Experts of a small language model.
Size: 11 layers, vocabulary 8192, 51.7M parameters.
Experts: 16 experts in each of 11 layers, 1 pick a token, a softmax router.
Training: a variant of SOAP for the experts, 734M tokens, 5603 steps.
Below are experts of layer 7 (counted from 0) of a mixture-of-experts language model. Rows are named up (a neuron's input weights, with its number), down (a neuron's output weights, with its number) and show model dimensions 0-111. Each number is 500 + 25 x the weight over its row's rms, rounded and kept within 0 to 999. Numbers have three digits each.
Before each expert's rows: "comes after" lists some tokens at least twice as common just before its tokens as in all text. This comes from a sample of Wikipedia text that the model never trained on. Tokens count by the router's weight.

# expert 3
comes after: " ", " re", " (", " S", " de", " con"
up0:459504511497510455497475485495489478537502490531519490532496490505476482478489473486471482529511466537523486514484519494514484519516501476480481509476500481489503488483498458527476525531496538574499506487502509489463515472458519480483560483515523528467503495503463514563494495493488536497540471459509476483474521502515549531530499487530
down0:481489517536567512454483528536503535469485526476534504489521439488507494521480551487505492466543473483491482507539510513483498522488515514487468506517500516498516487570556487480476509498501501533524502527494504469505514528487524507504488459489491477551469518529482480532554524530461531508519475500466513491490505548465465467515471514517
up1:448495489515497529521517512499465483491494536560527507481514490535504500508505522494486530506494500512512444510483504515513484464519489492507488468486512529529487488494539510513531479492462471515488576542476518518505490477508525490471500461519488536499451495486518458510494520481556535443527529467493540480490510496497539502518493500515
down1:506510496468508527450464453505537496543496513508482480504435486470470492520488514450489485528461542488468518534533528486457481488538506498522499493525510487537531506498469486479537452475492504494524468517561472477518512503511505502505516534480498542515507397523493480513525513504507546550481499503470466490504521505500433511453500508498
up2:473516480481472492541511522525480506450466480487497496474440518496523478504491469483520477501531524509524494469499453504485502561480536500537481483555486567516529502476553516513515511473526517511514514510502522516492511487500503497477505501494495453528494493522510492496498510477515528514476457535536502475493479483486455498513506506505
down2:493516489524459535461520522473467492531486531518521485490534506549488514466510509514512537491493483493467498505487517509502501485476491538421500482516561443447497500516474506540507495518491511481451485523520491497511507486521500521487508498506514536481477524500495502501481500551548469502497507465494519519467557495460474508503490491560
up3:468430488534496473507516486464486486518489520507550491484496535520544478456478499512446511502517456505485445512481485470509464500471532507511450509476535440511500504496508459501512462460492477497488522499492507500524504516494473475532481518490433498486513512532531509518518514508548524531542465559480481499442503491491458491467483524450
down3:513490456505470469478510484454539489512548489523492512460500496476515490535523497511522483483490504519497511485549528490478474536507462497466502487505504518504501507513496542485491521466506471463495469503535479525525507502512479482523527473507542495542437455478502515459534477485527489490485477535480478535509492524502522526513512482514
up4:508453466492463497535509474463506522463464491484509491523470470509480518487523507476484558563460492497485484519532512498547470536512451500509520499459511474478454502480497480527491563530487485498504474517530526499508508543519475441492496526431515508520473466537502485509497490459526521499524492497505524465525521503472535484488488510517
down4:534536542511547541456461557518441488493499530464517485514502506485504532489508481504520495499478537517448517514451518506484516471504520513518492436482504532495555470526467503502487500527525497502467483506475485514480492482433515524435509521513518444517505546535510508494496506539499453512490493474497506526513498521455494488528487446509
up5:513502458503509468508513541519512505504504529516488512513494484505517488547474503488510485511494455489475490514479510452499501467485510517488528515523484499490479527498509519502497485503531487494476480522473478482489528529478497517534510495530467508544536465522480532503482504476530562520463482524514508529524524490524570532490514446500
down5:497498493502489515507534501505495485468488455515474521520524477507533487484482487499486503504492519466503495512470515549475522528497493490491502510528504530534456522493512500455463485497500513475538507523550501520473489500490513485527483470524449437506494497499488545552498512471517520496510512476475533514521468564529509462476500514458
up6:508491507527462474561500497473477506471463510549483497484493507531485482496491474503503509487463515489526488506489528489474521472530510515533464538489515490544534500517497450466477530476489566495467498469492537521530503520551460509485524528508472512495493476502521490530473457483524532484488484491513490496512509529541532513457486504512
down6:479532483474512541485474539538510505439532499490503528480532505517481516477488524474550519495558511521535544479505457479460533472488484504486485497515510550539516480527478539535493515500535503490528501472471461510507506485487484500483524501537503473489501510506432528486493473507521481498486470516459487529499528481494476481534487507474
up7:501472518481554513444512500472515487532502454511536497526478498502511532466523461477526508504522426529516502516486461460514515529517532508510470501487543471479525483500514537514498544483482464490461499492520513508510504502510501514477525490488519513487557515480519498540494501475523518499513542485527507520526475491497510516500480530485
down7:481543515490494499490508522466499494525483524510424469555496525502498509519505514520503508507496457454521486504492524510483485480439454513559482506513484522508506515482497496514515516505493446548502535529504494512508472503522482524455499512554489514459481486495510452489484488506501498523511530485470542475436520511459484538456483500480
up8:512492513516554487476488541474514528470533475535506535515484501548505504504473489495488531541498503512526516465492530458489490492520490504506508507558540502511537493483479490527473532497513484492484532511488518489552498560514541491497538513462482488481486496497515478507514488482459509511447509501507488481479532525501487509520522511471
down8:551567480526493452515533519424499488480549488480549479491525461509511519496489530470518511489553496511471561527500539496499495491490501505498476484512504519508521531479462517534487497470505553472490501517512509524521514495523492506541516474541500514500448506507470477502515509532516493550516532492540534500523498518526511499504491509481
up9:515502507482505482475521545520471510503508513503489503534504508457479535465514513461480504515549453519473487485510467491491481535503476548492483483477482516488506475519486476500510522502521435515513501471522498549473525503463480519496494530536512471558488486485520490543490500471520508505487528509504535496509524515515479519538532498466
down9:479508518492497504482520470525501495489513535481503485485513504502477528520483520472470481527498496461493489484518572530520454469501491485478502551481481512486474482506482511529502443491498520513486481516472475498473561513520500491502462491530513503506492505483459503532473464514546541502502498520528541472498533497531488523526512533475
up10:511538450523483506495512477517537505519513533505493520539484488482508492481501490512507531480487489550500500464459529485495493530499496460534511523509525418469529508466531489502496525485486490499485520525485495471511509503451516461507484471532477492481500470530534510504522506456508500473497503492533480448546520479506489532545521493473
down10:526561515500489520473551481462482493482481518498514489436525472516480499538514503494489508478501504487447475501492410486507476514528461529465552578523504502533479499477469517490471469530486527505497508479534478512517522525498515505531446476500529481498533464515518491492528490504501507557464515528517503517470475526518462521484446473505
up11:495473477519454493432500511489549516501470450503489514515507506485517530464475532467458539537493511520493490484528517495530502466514529521508471530492484479517518477518518503502519495510484520494453470504482508507487508539428465466506505442446499483566492510509483484501499454499554505463510489505494509517535529466469531520505497494520
down11:501495480502502530524500494479503510514508494523497495530523529498510499529464491488523558492481521497503503502515491510516513509457512484442557476531473499462519512497496487534477528543513515547495470545514486546501484496528454490488544484474488502503491526531538460463470502539479517526547485509455479498524489509515500490493500474500
up12:521452511473490489480506458510522541545547487531490516513520494514523482501474457533499526507494482516553472540534491497541492511521523512525523508504507459470525474513467541524508511521490517548531556467502489546490506504518466508507541472505480524529442510488537522511505510493496528519493461525485508501464509498486471514525506515534
down12:503478482497482520510528492510520492468509514435491406502516516482535495492497495517479502484499512493492508488510519505507481491426514533478514518482512488531512484449485504526485488488518514462523491543491526471557523499529439523520492441535493511492517483540537517484527506521486521460486469518505522514532532459546498461498498481553
up13:525454534539442489492499474535495500510530509514480487502501507471488459512512510502517473536499499495487482495508484464537496481493530515504479475463476514467485483502511515518474514524514474523482523461469511527457477487504517530453459480526454486459512504506510519552491512496516531488498500528526564441489494486475477478499500499499
down13:472514520496476492480487521536464467471450473499517468515564506500485588491530471501469526492512498470536493543442497479467512510488501521516483495526544523521486520493495475530510543493503510459517494529533524548490492487500504450513481471483501481520513478532512475484520466514504514503453514471495524505502506468511517485512487491486
up14:466457485506497456507515529470487515497497446466477466504477504511536487480525470467511513491500496500470492493494467519518503502499491498472514455486479452488531475462481457553538544523500496480461494500477500495524475491520460457531477491556457531527523517482511468515513515499499487540515545501502533476542507526494558494463554441474
down14:519518472465499506511502551473506497495455493516464506522558464475507470539474496502501480493457502502496505562491497501507473528491477456483496487493528522462522491515471577517479476472450510528449479464507543567496495490486514503508523494502528443500481530472499517527499501495499504502451469520480485523529481497487474499487512533518
up15:461521535480470486491513509522443522520508517458509512496496487512492485510489492476523534525515486498514488472518491498507499487486508478521493492507551485511521490555483528490492516543503510506508467491502568478492468470526494459489482508528523535572500490464496511529539524531533496489458511484484541511503494565502533495506505492477
down15:480553530429496531504481571501464535494487500512495510504482513501497468494496522470500552498497477551506553481471485446498518444530516525483499545503518484508503471509492485421503505547533459486466478514509486494505518501503530485502513515536527498492542490500476511480507502540487536496500498494479499508479476491467502516485475486530
up16:478473492543499486475524512503483506461512524519541500557468509494499488460494532469496490492478489452508512522501512485515531497517475540546469483487504460501500471521529517529539500504516448538480509521518522496464470519526513491490515442494510486460530484477523527516505497478492522493519489550503528517498510474526545507495514549516
down16:432503498487515527505495512461492486486487489504523467508490479498519488502497506538524513493488538494467478512473492485525525524479463475463471555523487516510523524465518491472524503536498497488504532529490450560493492470465498553499502531541495525529501494509456440550510526537514529525527500490486506463477493465523540513510443518470
up17:508490476430537461461491460504517526507511452515495479490490529422528505503472499472526533504469485517512511491487462504500494547517518504477513544461517539522543491514479502506498519465472489507498500493517485503539450500520470504483493515477493485481512523503470492501522501560485532518475479494520530481522502515500492483450556509506
down17:528535482541479482472467531482491464517492480515530504512519480516475509521526467481475505505482497496471520537512489495529521503473419505500473511534497471480501518498454474508516513500506484500456481497501506491508514465489514493489508485468474506504471538517471528535501478496456490475539499473467472510534515548451516507502456488492
up18:473432529553513494453470480539538474470497542524532510495503476512486480514520499519535493499545489494522441521494504439468442491511482499493467494451459482531526470516473493545477469529479480482523479511478480486505511506477516492481501508499480478512481475467462534505461499496498484490506497509499516520531468477516558511508539516542
down18:528491483486465496486538507464516462473512535481533497486531527497485526464480517486502459507503479512520473476504473566492507497488505488537518479459516495504551444502549496472510556521489485553514491534468462489536491541491484502515506515525503503505468541493504486510498503454514492530488510500547488537499530497517499503493490524510
up19:509523498500469526472476507539554456509516496540499502465512522507518502488488474518510523496476474502486507507499551474475511532488423465495519529492496533470499494461542476515511495490473496534488516532500513490495495500477454506491476512446501464517487509536478500519490541495489479480507505490480482464517545519493545540491469477467
down19:490486490536482506537492516495485522523465532510546487535516481539507516526490519506487522441509552514493520499487484474529499512501526503479491517458537514478468537476487483469435473511511502463480481469526473462450496495491532526475497527482525471518490506530564523478505503512492501511519502517485515511499482527456513503517523519469
up20:524502479512509464456502502482535498488500541493527449513454515541527459484493447478496544515519505523508553492524455490490463497522510443492515503532540503473495494539472506521498544495470537499508491495455535496538482525490471490464466497541543528474513451501530517483487531503473539493489491511563492495474517511484499523525503463480
down20:502473497485545532559472512502507477502482513484476467487499519487445487492511499483473469480510560508562502480488516533504544456499433502529559477471515488481451470484492501514485470530505481491510464517503483498470483514509504570501530519505493490551518547490532489513560493508518509499519539503494487516500499512507455519517512510498
up21:504483519528527491460560475463507508493525489515474508519497504502518481473485544497512522517507488470504488514467455502517498511495494514481509506481485489515488522505456502552528574529475457501441501514455507534506481464486531472499492506519547505489476484473442496468469465489494536481538545516505488486520503524475514542495458453558
down21:503518501494478466469484494482531463482462528474511496519493562486507514513471491475484505481459513464488520470530493495500484490536531484525500489495494473496565466495496437504446502470444472515512532487506469474482493479516488533512550544518517494480483490514527452481536483524486515540528503481490519517485520528489513508498502508483
up22:534496470517488506443527471472531522471502462509475492545520509478515494501494456492515477541480513524502511494487518504491451527530496478460481528456500502492465498501512499511515502521447495536501540486483482505491522508486491460480456486486474513506494492445476496485521474496544509541505474490512478542502472503466499492489476484476
down22:472523526484512508501450548539472498494479520516530485481516484537498492545482514498493546490516513486523512489512497513480481519488483485498478472506495511494564501440527477519534491530533506534496506499502464495502477517499472533493547540459474500491505534512561520510526480492476499451520524494490532519501482473492490517514446459473
up23:518529483483497476524510508489513542478508501522518489475506511485518533504486446505520516574465513520468499446484499495496501516510491545485496509484468525520497497494524489502521475511466494491512533485481503508500527484488508488515554521511500511460492455483541480453499477449445473482500496474509513529515500503493545478506518496534
down23:550532492508515474516491473494501506462494523475514476504522506491476496510508514494485491490527475514482545465481520506449476457507452515444468531518510460499495488485562489547455522484515477482497486469505504471507518515499479532463518490487491456477477520530542504527505520461515518519500493496522492486471511537500455503513511505504
up24:484496539498507531516471518546538519463457516522511512498497520519449501488509465536490479546503518475520509508513502508488479521541531477472504528507481532489491544501518489527511459491509564484489472504455500504484520530518480508511458465512455508458483526529533477514430529449513511480480491443506483522535526474482467500485515512508
down24:523479455469475462507536474504478510500512482462476454496506495493518466506484473503492516528510519516504528474450427474528528499515480511512484462523498485483503483500472521504546531522509492524492491490568533529497505487542481494559505541474511492528503494483474503525530515526518493521528538484477535503480505538499476495473493478505
up25:508474532498466497496490540537486478545542512495520506491480505512470490516522465491476504497478470513507483480494499504516515539477522497539459505514466477481471505496430465506517492520523499480501525491464550477499473481522521489489485532496476533492479501531502494531506495517556505472528493515506496469542481496531502522462517482511
down25:477490450505520492534505464495565492455550502546530474492523487514493511486489525567563482488505503549509499497542502515463499532503502459483493479487549522491515525538522529459532550490519471441509506515515556518486538553507464536527513500492501468504496461491485520501516492537527502518506484482530475505519491504498527510506471506499
up26:489495482527498515487515487510536460516527485505516488488475479512483470532519523513483549542488528500516480454504478468515498484507501554466526480494518497483527483542547530472507516484496465484464467481493521522514491522564498456520505502501532520536438519469477479493481453498440505477514520495490508462493519550504516516502506518503
down26:530510450509481541491481516514509497493498524493527561480540567462457512501455513464537522510514452523493486522509515535535488495520505478495485506467524522487488493496533494440452488471505560482483554479464454530513468522491514467523468511471484482460520501504482484510510523496510517491499534468469480536500510477501512496515512499497
up27:480458519490516458537498527486514518495522517529488507528495507498507451497513537456499535492504471480513526540475500484514490477470488536523472498489499546522503483499498516512522538498513461503461489509496474496515507519469502517503533480491514538457502527503549539482506496547475572463490506467505492458491513482505491507445497526471
down27:497487495516503479497492466470437482505521507517458489472511534467493507489493535492552543499483511505517524507492487523554505506497502494490508505555481519443476525527509461521511487427488477458500528534477533502497515482460484497495532498473486492484477475529529529485470483481516477465478472500486477478486524492494497484488465512489
up28:502477505529513500523487474477494495495538476520449502549511510468539501459495485484472508509552453493485528499499486488525508518465526492509448520447507495511500485511513471515510512521502475506502494518457514478504469455461508514527520468467475463478512494510513497507443536532477494453538517495507457533501468459487502495515513519509
down28:491531503480472540521478499485510485486464482489522443513457475543489503526479492498528545464502494496492506528503542465524493533481496518539534487495511486528507516479474520476499496465495525524508495494501529465469499514487503521510477593471522511515541517508507487472487497496498494534519516538499539500447453520491492525484485473526
up29:497518470507480467463508459486491452478435510538508508514493483514485492531448491503491515549523477481482487530470484464496510527493493520469483506460507555499508503463505467503505564472500533494468481462488455486484457470468483504510499504493526501503493513497486462505497490489494487484504510486533463491479489458475473501485458489465
down29:540449474477511528494548545493536480454512496477498472518492518550506502506489502517546500499482513473483545518505506483488488511568520477494510475525491502500461502493497470519516512498489463458514485498480550487517541493521511521505530498465483488472518535519525531499506537521526521499516453543489517532459505461517461527560499473527
up30:509485493514490496473553474527503507500499518473487476511483489518539499521520543466482517484460515518499478465481490497537445486460439525485484519492516516563483493491517459494489490457510483546480476488499507523498475489496504506511485511486506486516504509513451500479511509559482506504483462487459563546557491490496542491521522445478
down30:507478543502464530510493535492486513522509496504482483481500558496494496504554480500517481515475552500514498542496524466508531503483498463489531457518492456487518519466533524472461434502498475493528461526477517475507508510430496500523518513476486540481525486461539490460483504511494509508472487470504476492515523510558473529502505486481
up31:473470454466463474500504476503500492472511490528458474540509513531506481469526474432480487492482522488485460480491485500476482528481477469495458502443502529557497503497486492522493516534495483553495492454491513524513494472468471481508529462451555499509517495575451505520529466497508505498493513531546480519505524488538529507507525551529
down31:513511516524494493497546485494519495506494481436422484480527467493495520484513494454509519496494495473492520503523511501519475512531495539483528490527478459497491513484537496496497508569473533506523502528477512451461500469514538460534500530466466482529502547564498494487482518480510553519447495508522501482480447522503457474508524534516
up32:490485538502514487475499506523513466523516508519475520513498500522503523507493506485479474522403536501501455525504486485513481518518527487482524517450480492535496455494496535473514512475462438498504520505499506522482450514475532484502501505520471498514500479463498430508463530463512497516526560489522488482507505513489464482464535522495
down32:505545465506507472490495480474466512524468497473512454548486487479497485483469548508462523458507511506429511446471472494469506484501499541474517497566517474501521529511539503533511514496481517464481483478509479481486500517505496496539475521474490496466518495528482536491514495523511507502502493486490518559445487488517462556519508525537
up33:515466444486485498485472514544539543477495457558490501510503500478506495503508487492491501533518484507480538505496483493510541579499506497516498547508503522457514508509538524512500533526511517520514481533474521505466497495518509523476474486502520514452529495524498553497523481483488537468498529489518505572513481482474514529480486540497
down33:477507478503486496520509475491487483524529477495505533481515468482518540501494533475501506468512502458530465469460480493504528495507494486502444461471522513490506462478506507513480543514475464471493490477522539495504471488579487465532512550521514471474500532527505512455494507507505503544483470481504547478476485515554510506524491498521
up34:485418494477504507495571494460502511535460491499533513494475520479562533494512486489482481519520498516447481490460441529525514536484475515501482512473507535484475473477527519479488499504477513476456516514517470465493504546539478515514457491489470457433524477532464491506481517484488516514491470538477516528512500501506487511524506520501
down34:497473567488488485507430554505469516518536483511482533513524547535521474509551459496478515499498496508570542512459524476532517506518515485492501519533491471523536529506484502484469459511481496501513450539511557493477472509500501511504524514466521513499552480513505491530500502522508505519484529494463500519522489480470528497504474536523
up35:454532515486498476524462537493500536516474490489487511493511526498503457481480486493546509499475466525477469491504501449491543480537505494482487496472466485467515485523508451478512532496468544527492488539475577514495475483494504484458500508472477512509510467489455474518520544510504546469488467470528492501484485479508532493508489438487
down35:480549461518515530488494499534512472514474504494513449548535462476495536511468532519506514536504513452476540492501492528481525455454496516515527498470526498522497469493525489497496510511471476554486497531463477533527483513482493493522492513479486499510514496536514470465514540550480514482455493522498479518490429524503467508472514503526
up36:501487496510503482495491500512483497459528503493527493502535497493467533466462453483456504502479518480540475454495538500519492504510536495513522528525533478500478533507544469497548489483521496482516470489443533471466473486501508497546548471504511514515483508474503484486521519545484536511513516488508511485505534478510493503539525514477
down36:505506497471575523501511458506493499518513530504477490495493479511480512493498537472498542547460468508544519454489525496511530489501494478492454526503524476503479536533454481515515502452516537505493469489526483519503535497501506539506504502515501531509505481500495473477516512469501522571495497510455484563537509416523486499523514523530
up37:507521507501565491472465507497487500515523491461483503482508523513551491514490462498552476489500469516497507490520488494486493494493486509524505518473531536469469465547485465484466476519472462517505430470527500525505514511484536552489504491486509492512524515525509510466459501524535504435468483518486514476492526495506469484510514487512
down37:501533514474499522461486474492493539467539486513499497520452477502522479470485432484492532486507502533518535505466494476502476487497518510561519546559488527535488501525516510465518484499503509466447516497481497529517475488478447516484510493478500509438517509522481490515548460528494525487499481479527510488520478452523565532458472465470
up38:495533517481507508442474531517524485533530502492469521523477468518507498501492510495502509515505484487528514470518466525502519494463490501487513471508478499523520476466510540505520509548463524518497469535470487521541509555520510499524523539504503475487517514521530464508494466512555477532466489515486466540525497478523500470541495519534
down38:514458476554499486526491460499443489473496516464536487446492471519473524504489529493498503478519487506479445501492509529492495499456519457464518510544491529473499498479527480528526482524513526509491517475509503485506489458477470471513488508485490493503495473498495530499496504500512516532555492552542520496505481501427516491499484483483
up39:510534524483485526558486497452520514492496472535512511532471489501542468492528515508536478458494479538525476493510473510492481528540502500513525497469475489519506518490504537519485503512483546475499480534453472527519512524525490495498499445461540510517536508521490514508498514503502530510504502525497485506535494496533486500476482519511
down39:548496515512502499474503453487490516520511531485546470509468534477464484513461524568484488505477500549516490471526520514501456514520525471505484541490467467519508490512485533513515512479489530461488518491537476518510498496504517501503496465509475500476537566482521486483502538554474485459535523508500508519488532491499468497495489497512
up40:529461480484495485514524518551504574520547502556510456478466501525498488505509520472488511542497474474488521529496486519483504534515514545506565478507452518542518464497510474497492518506514559493465526449523472526483512513528523442474479477481483543472507464497485537511493531473467461486484513509517511521499502504527491511503531522523
down40:503494486475517507510503465487479503523519501500523513479491478488511462510497525505535450450526497497526527509496507495496506520464505513487461495490479507500501535492520503518546494477483508531502487498489504481485510470472479529475537515507529520536515527454514527469496506485498484481476530496530495449491458475506477467495533527462
up41:535469514492500474505472476487472478490537492527512541461467491508525503465531518512530525494495464506520487505489495472494501493480462510487501538475544474459502468502502500517496497504504529512491515519479465502522530509477537488477460503443458511491484475496502494518475522525513512506521553506518477481506499488475523486514500561523
down41:485496503484476486480448534552515507508484498554491510506546518494536519484518524501497505474486535526481501484512472520482502520487473506458500448526498495550501450452478451500503513486476508511510475492513518464500503519505504512502476470511542483511529490531547440496523520506514528528498481495484498505486513523503469502497561466561
up42:521502508486511467502511467519521519460522518529509494471505523483486479489472522504481475462523513501544526475552505515524510501489517467536482509451475546470539465552536465487523500504502491500493528511516495519501457520501474524508520504516478485498458526484523511545520452513493493537476512473481541480495494544497487530440528550510
down42:476531510511544483524503477484475520512491442479451540475468509514447480491500529470519478488481486542476543519492507524535461504490500462470506470516487460543532507489507543514509468524440503476439459453455535525522490539507527490504514483491460506504513511497464536520497504533487490496516452473453521497505513513483499518547497448484
up43:464496540476461471487518460520521491496493494538519500474510441495484480524555492469545506506489465516535478478499497509498461486491542511525494531549485510499542512529519477517552516476471524513454535479477502570454533503504509494494477528518488501495478482499494467480521504515501513516494524516519505457473472550471548493509475514515
down43:538535490546539521484468517491473481488504421487467526506497507539522522485517486446509509486468522487524503484537477520498495529514484490508516439492505512497466487520485522515500478517522511489461458458501515508531491467493503478522495504519487511502486486481518496512498518505533528486473488502487495503508510443472496502530518460483
up44:484462480489488474508527510495492523509534547491512493512513513561464507458514534491530442466496572531507482507499496494520525521530512472542507494481494483482521503525531507546510542495480532513488514466501485446515524515524495504503505494526481500513491507549538551569487503500509547468523512512524467507493505500504493521472493525535
down44:507446501506492511470472496464522518546499486500420477512458483481488493509518488509492512545525441520494504484477476505515499479504493535421489496525428497466483489498501500561557490498529487462514453528495490529560496491494462502527505485496526504484447501499506513468535494499492494476491484547489478516514521519480479518496491541497
up45:491547491520514503538532495438474441502565472506491538537484481466481523504488495529473525482503495502469460522469478459457545507498479487526505494466499512515470485466503488516466527516508485486538515541472517488474495529454516488508494424535539487499518499445525500523526502473512490532533511471483545526510483474496490504503500474472
down45:525516523467479543495515522505502514485488497495459517495499505538508496508479498499469547506490446500483485500578466466487516470473452509467491482554500465489557490480506489461565498488553470512477522501444515514484534463479475457513496499513506480486526491498513479485483495540497537447539455549539491473520510537462491521505510496488
up46:506518499483470489493517494481515487510525484436520519489493515512551503476487471504497529479507469498488462487517487487518468445517494548467473469479510517479478511514519512534478511526489519523506489539482545513526503516549503457535485510540487502467459523481499549488454554488527502489499478485470543457489444488474489481484517531536
down46:494523473489508544503510533504493536467468537538529507493533510512522450455523525489474512512490468541509515498528444519509462556501497533473522511531511501506494551477522512490490477495491450477497509483500438506469514509461490481516500505501518505493494517480489485477494456517514549489488484511527452516548524508500456530513527520469
up47:514510501490513485517458504517508485505473502525543559518486497495545537499531540492519519519494510534517519532508516495527512489507488517478437533522486491445501498513512502524482520477472516513474483512492514459499483510538499478447511466530456453485513540521492467483518521510519538499476516550475528521506505487492489505502515480478
down47:488475555515489516482466500480469498499512474482507481486480519503513522457471502552496512512497488438490495505480463471469491513506523510506477496507484456484476543544562468507531481517495482471461504490477497474532512460486523490514489506501531488492512476479510517489545471532526500521507494469485521518498474553466468491482513481557
up48:489480470477514510486517466577513528483497516537497506470476533499506471493523504493455480525524522506474558478469495434512494473482567512511506501473489502509492479500506494487496473504523532501493540504465514493511498492506495478476501451509497501515507488524484526477509510516498492495509562513517504544492500481491463484491494552530
down48:474504488470526472508472524523493480549511504496511500463464525482479517497499512485489521482488521544527516536470528502475528498504473510519518544470487450483494487505496468457546482523490461470544522485482551454504481491494518491495516519510530515504546535517521513474482484497503550519528472509487509526496541474506509466526527457525
up49:548476521484509495487493510522528489496497529512541507506504523560485498530496503489547455521533532488495450481520470517458437490532474449488479464510458526498468478515486467471501477533486504526524504499553500496512484520528511501523483543528521518518532494516500488483504468484500521486502524544490513455479519528490479511546511522475
down49:496510475512505530498516472535509474520485469528497491566495511512479507472478506545511543547459497473458497499549503472475457497502501553497546528498532466475491515492508488494533489459495535495496520478472447504464508532492512548470559504466477474550512459524500514510502484490538460515475511469507499544519495485510477513509499487500
up50:494523525512517413568558492518493515535484517489490540505493524507552487508464485458534534516543511511514483522521487525486554514530524495516504506492498508501513509500520500435541478508468519499537492537491537514497494521536478510485516494467562532540516522500479483517516471546481507514515511502517492504529468494525507473510493501521
down50:492493481485488548464482483482548527517550479526492465498542503516533507499501509471422500489493474488477446530495486538539523513444439482512486461479498470501532474517449490545538506493538490508501483473505495530483499478522479500474529527540503539483539518539530497481532530499499523529492473506502532516462460521499516521556537503480
up51:475510481480504486485510475497474488465494494445480534512482515519474546510521516512538468495469503538510500493500525499487474510482526529512513496477471476529541464466483513519415473479445509509503519526512504524519521467490493481513534492515513470553476526504519507480475486482482471529526510509441493534474477482526456485479507498479
down51:509488478500503484540525473542485445492490474514526471473558510508517490549502510480488498500480463504505486539495512447567516515475544471450513507478472520505454514467514469508529531480535479531562479498527533463496481490469504441492539512495479520519511472534517518474484545527497499481509526475463471484490499457504524532520511532500
up52:521501512500521470495475559515519498469502479492530526488495514491461498519480493483524494537521514512517475535520507517517535472478477529489465519520523474479478521478471490520530508512550510497476481501473494508498496531519486514486500515458496502477499484572465489505519522476494526497503481505459541479527494486397519506515510477503
down52:513477487519471499489509495473527487529489514490502537479517478495519512546530516460465522465460456485485485466475523493540495445515466491503489488528516482516473497475504478484523502485502487548512505501481546514505523481480499465503515499476514464504520511460502545485483467467501486469536498490506471501563472535500506510512452462540
up53:508545521500550480513458495467508522499514543460458475518468489472533503508506517507478496511497517509498471489467477450486491521492502515515490514533489506526499448517475491533532493498503502512498510485496535485466501486466515508516574499475469539532514519527506473471500530465467482510514542495510517500509468501508490492513462557503
down53:524472492455489485553497497475519495527505498497500489442522507488517432539501489522478499516498492490516487537513548468489471510490503518475507514491543519483449517501530495555493516454502533488539494517504495512507492511505517451501539494515493490481556510477510539518521504516478512471537502474463512505490502521479512494494478545494
up54:513491500499483481500559532490515550507496498490477496525496487503467443485498420502525502507473505460481478471541483456522508492520487478525477520470496485492465511541520458476504480524501530503515499505492483453461517544509504460486561450493500492493534491496470489491496464504478502525481480506543451531536503529497534495501485532533
down54:451521469497503470485500490542490478497488499490446466516492454469447528486490546538441514517500501484493514556477464529501514493494497523516461472522536487507504497512500532501494504477489510528477525488484527488488471515472504516483498494501445536512492474529519511535502535531520510439469451459500551499489537498480493531550507458475
up55:473508528477500488551473484468479496485476492504490500521478480475477497513455478506523514486516483493486521482503470485479501493481522528535501503517477526547497503524474434486470475477470500474492473483523503493478525495499540520437513535501500517499487503457511486508480505510493473488501509500529492538508510529463478476498491525577
down55:516502481521495498479499488523504460464493522503541465487502499530524510506525544523485482479482495498492496462542516526509493506545428532534491500472510484542497481465528476465522501517515455492502464529508495486499509530516484483558495477478503494487535468513466519553493466526471498511481511482466508516530515512543505495514526467477
up56:485536514479543529502497477503490528537497510484509534481477485536534455559448473540483507446492484519486497484470479514497529535509498528479523530528513451523452476482526503541508484511467468494474513483468509529520483552513460492497517507475503512480549491498449504497502469475549531526512512488472513479513499500508488510532490473493
down56:476500492483478523513484498510484479466498532509516477473495509451484577517485496504492506530445470518491500463490506524505500487463515494500572515522500578468510508508511524474515497509446505514484495515547517544486500479490464501469527500461513494480515469534453518425533507505477507471532521468534473499519468475514514504493497517511
up57:454501523532490491490535521480508556495510479539486527521471534478512509513520492508561487457506512514478486514457557489518512529499517486515507530448480516503483526490532499521515503528493531509543570506463488560503525478484484488544492481505513505513529482474487491502507457520507503477516521546513519503510463517499502483503480564527
down57:471534511527495508499500476560524473466485475491482516505505502509520483505494479530485517437492487474498485542517533488462510490508488518464544485472519459503577483502535497539531560502484481472487499498521525519499476495522516518465503485491509469488521492563483466514492549519508497509515515525507477479500448516499514515478508477510
up58:498503476483522478471478520486507474480512541481469502459477497465505490549458431505468529535517483487502516501508493508548517505483531480475472476460487561538478503475501497532467491506476478480491541495463503514502518501484513516497473457500507519502488502480502472529499497530517489521515519512485499508459492501496510514516487488484
down58:541560541494430518508466529544467496465487516520541555539493504516497496487536511513499465496559501500517480500467475502479496511528488496508528476496496526454494447492550485517513475519504475472448506461508455505508542497462483505508499512536497495475489507533530551499513477520501515523522462512523540514488506456528497464507518496482
up59:478448500503493503493550514489477468530539481507506487530493501482568456462532525487488490534504525478476515466435525512517525482483485479514500474526510418502507453463497515527476541530497428508514461534522506487505473491520526505493465480486450491493535460525493512512491516528504494494518485480501530490488453505456477486471502487510
down59:480499479479501465544466475469461515500506525528504483496479520435473478510514503450498495483522509545515495533515497498523518505505482493493491502459496484454474465497554490476501478476467510488482532530465500484568451495521483524477518479491503526495490474462544525495474496512505508450534536506500510554482514505521504448493520471486
up60:503470498513456462444516510509525521490542496517526498497487539554499547518485497474483490472508458465501506503503453508465525492501510496515506501506525512528515481504461486476499487491517485548510493489475453519516534504499481484514528492532501504513474511480498476483511464487488516483513539551492525475500477502511525500521564491514
down60:526482496524497509541515484496499519506451443512486548505503534514498492501486497507501517481498474474496494518476537518541561514551542523519516509505500492524496451470497482472487492510504537506455520491469468500498485501488501475484495491479474512506504499497515469476516499561473497504504455475466526513508510480489462511496496516477